Below are experts of layer 2 (counted from 0) of a mixture-of-experts language model. Rows are named router (the router's row for the expert), gate (a neuron's input weights, with its number), up (a neuron's input weights, with its number) and show model dimensions 0-127. Each number is 128 + 32 x the weight over its row's rms, rounded and kept within 0 to 255. Numbers have three digits each.
Before each expert's rows: "gets" lists some tokens that make up at least twice as much of what it gets as of all text. This comes from a sample of Wikipedia text that the model never trained on. Tokens count by the router's weight.

# expert 2
gets: "-", " him", "°", "N", ";", " from"
router:092079107109191090025146124164158104147083114128174165124179081094108110111100164119173141087095171039112138150132139121140097110139225095102150098099195164156104135109145118137082111124110107196134137126168098108179069113136135167104155195175120172151155070129117172149091145172151099091114151129123149147145169144108200143134145176119175138126148154111073108113126106114161078101154
gate0:129150123160094076136086142205108079156060047051098100122130116044125108181105111141150109075157133086100151114127124077153155174127128117097136204134115153173105092070117112112092074109042124160142138135137130095179113155124130088150181135194152173055168082104118095112140139159121146110081111180103098164093154110153135122100164142170120154102163152108078124116115148099133124080130
up0:155121096116112126096104133104068092144121140074182133137127109125159098095060142086140090146116141127126106132130133107192163094137161182151127149113096137167083136152082121155135155088135106100114154108142145106089167138124166135166092137107175161164093133129103162122131130130087128102138133139227107085093165133160132176089081122159102140196137103164169110154162082098134159167160
gate1:101125152148105154100160110192076083143118126132120105106118140139143143160116172148122149115141133117119086157123075102104155147082099079162124117102149066112161154163122143163188190140079126158165115140192120124060070179166156127159113132158149119138164155132185149122110082113128137156099127134183174112154142109107118104119082166095120145132081140079134141150093099133156163108137
up1:133141116137097083105122115077150145100150186102131140110109144109168122156076149122124136152125077165146150099144122140118171139076112103148089089112114099088106156110128136136108161069136154067127162167132147120155114159137136097132102156155119136163169159187152092181130136191131073072142114191177118153019086155125155135206118131102142127133051151100134132153073052148128137082091
gate2:091121121119107164103109114170160131183127083083135112062159098058107128135145112110056170148093113120128160149177146120136130109167214162179123133062152088118128153098104099111060144145185155040197134118105133141152111099132123133178145106157150114135115113089074065164122056134104131096085140133115161092123128152098170123057107150147157121150139127088079072157088145153168168117198
up2:176166125113103108176129166122116054116083089068122152132128102099122068099133118137123088175135182171095134164130093134127111141107110133153150152107100118138129152085062139146121115156150114072111140039201136085104113064132123116112067160144084131105092161167162149087181128134148080128145139152161154165096153136141131158091168099119118172110108110112062138089104123134125115158178
gate3:078162096102064094119141146112195099185138114136128096083108111131132099116110135187195091116200141126147088147137188141143152179113126126108132125083168128154142127087114117109080171116108176113194152219073178126141069109158089124160146172140201114100168082099130117130129153108184124142167174114143121125134131127178111140108117196154131187150179085062078159085136120178125144115148
up3:053095070137088117089108159133154143130160118136110142158121115160152129148152138147156172104068098120175136135143167074155128129154148146136082112111097113117143145128127129124112126131143144176141195123074117073084068109120154126158148143132159084144121097158152130189109153127087096129150085142183088157144168072126104094176101064210136120104090104130138124092115081111133125127151
gate4:010107083119115102092132170170120106158135118190087137041130115166145099158197105144127130119134160104105130172110115093155152149154133127140157103133135179148186074119120122161089153105054081153129110121155132141108136116137131133118144156083109117136142095159126127056169087141176120140131106176159071142109136059142184083133103173123130153187140178114127149142139158135135112193132
up4:120142155077121143090118131167139202122106145200181127147132091128103172146107112132078156126117128126153139143096130135194121143133104117119129117129120176115102184140106108125128166087158068132187145219095111129155139194146141125139142115092145154149208171125114138129128142148107108128161088104099099085145138143092081141172132165120122121093148100141112161102146112117154132104125
gate5:129107111139147134105103104109123167184103121149162118132132118117140140154173099149091176148120137104124090134095121103176107062162100071134180166153159150182152069054100138127066162060150130193107167132153151133134117125142097023094154174097161059128106138157126120167132111139141193127105148109125195069108136079118117166160148121152163132109107108090130116063074138166234109121110
up5:129089163137156134107167131082126120159166176150162126078231144162177089058186122193099080129087108175114166138184136127122105110143121121164162118100121131147152122084136154139158142082095119155119125137117109099181097140120118105176157139133180102128140102162087185101103108101122187192143101102145103123134197181154116172076077128135110157094159155065099145054116153139127095124087
gate6:167146136115153079124160176150112115171122055151118145114149071122117096139134133082133087138128111112182151122098154179144101179118150122105099189109113094100140175111088052137151137114099087135157072119150154163161104183091139183130186226121167154113127128127151162130165063166135141188093165134161072114139177140122174138093090166062154128134102137128087145136168171153184150184077
up6:102140141118140088096123066163102123120108108082156111133105143118103134179100143074122163186142136112124082129135153145056084162113159128148096137129097111136103205109123134089101052082129073158155109077133105122134091145099133153125028118075115090039126171161157102142110126148150103138101122143099127083093081140099133099141148140164075168140162081088075125151155089071098097138115
gate7:098109110077106129119165133164064080130076126045176110105116112210100156159105129075112117109160172164150139150066158140103140092080179138098148096105142139159164106173105084115127106177107048146129165110138161139171081140145116101126094091105143133156098098127142118109140109119137069144152174132098125145133117111093156117146183159171123165129114083080058113100098134165165158135175
up7:091131107135128147082099072131114090096140150144064114088118137135117122172133052090082115165110153117056068114118064119089155201125086180164175115108123123136156118129186138100109099080091075130110126096105173096134146109075133120101126097077107110145161175094178107143209100120132104088105176118112090105138098095129119147154149121082084094142098132091123164153103184169073189131164
gate8:138145154098142144115102117130140109143135114142117117075109101130126143106144085117110071112168194079089140117069105083185111028172201190111098136051175118091176073077159166123114179077136103118075126173136167151134199104138118086070096163204126149129146154088114141111108131129140127082147098079119116126149123131123139134159151119100137139146178156107116129134095168169139084178137
up8:106135100102100122156096121134146120166150093158155129191105076091181094101117076148118130084126133045125119106151067100166108171145093123084114087135154096115177138113107130093114127141212174150060096145159100152163123143095148112181160122147131060159108153172028073161150108118142139109135139122138185130091138139135148165151129145163158128215161143108083136153136170115120101189148
gate9:114143101168174104127109140116153186184117038122120082125142107107106124083136155135127099098103148158094162182061077158140104115101146112084127175146097145132133098137119169146038199156117147128182148085131128176162078082077120088101057130131077085215120096085085172164133092125144122150105114127126123129141096097118142167097111161180166138135185148064109169124097087141172181143143
up9:054129103080113119125115154122172169108124139128137119154182154126147116156096111132187165091104163137121123165148083133174142133083162095135081126169127132116084158145138172124089087147168110133110114160164158123079068140126105121092108140206149145109158175129072164153205128132131139154121094073136139138137147099124139157065139120168173080060147132165115119137103215159155176138142
gate10:155141138141147168144158057135059125156160118117090136112095150158147069148162135182145124114100098113156145160068177153140108155190148148064099123137133127133084072107096130140107170120105123082153099138112094085196062165125086131096134149149214144148125091127124151134194187191139095129135110121128156166134133080074162172123143105134138132111081180116132129184121107128098110078128
up10:128186093136150125098122180157110172165169175107120136102105106139139194082145133156091098168146150105116108109125230159094145155140126098152119132163142094062159169119086149129142097096133115166142098151115150148173114188120133175066133180119115139137127152065142156138178135108100199136143138163182134126182079108146177171088148159154223149104120105078125124099186114112158128096162
gate11:143114139082150139116092106081109153124188087132097113124094099090137128100138152139123178114118107117101176158066167099129137161081157184100157112128151132108109171080166107135158146154069126119109139078178086135087126113165117116082107133183135096150063133158108116119165089149172116162108169166146139097135112154142146122145159119125086126124209081061111146141150140114135148093144
up11:144152089107152110147121131155081151190099168114066089175161140115104125141100082090177171098124111152117128124156137135210153203085056186091132080199142090111135105134149129081129078120107113109114126103110138121104137089071127189097114091144130164128145192067130106157107135078070154147100124113180168178161144105103088098161163154133110148100151171163106088157146131108113092132137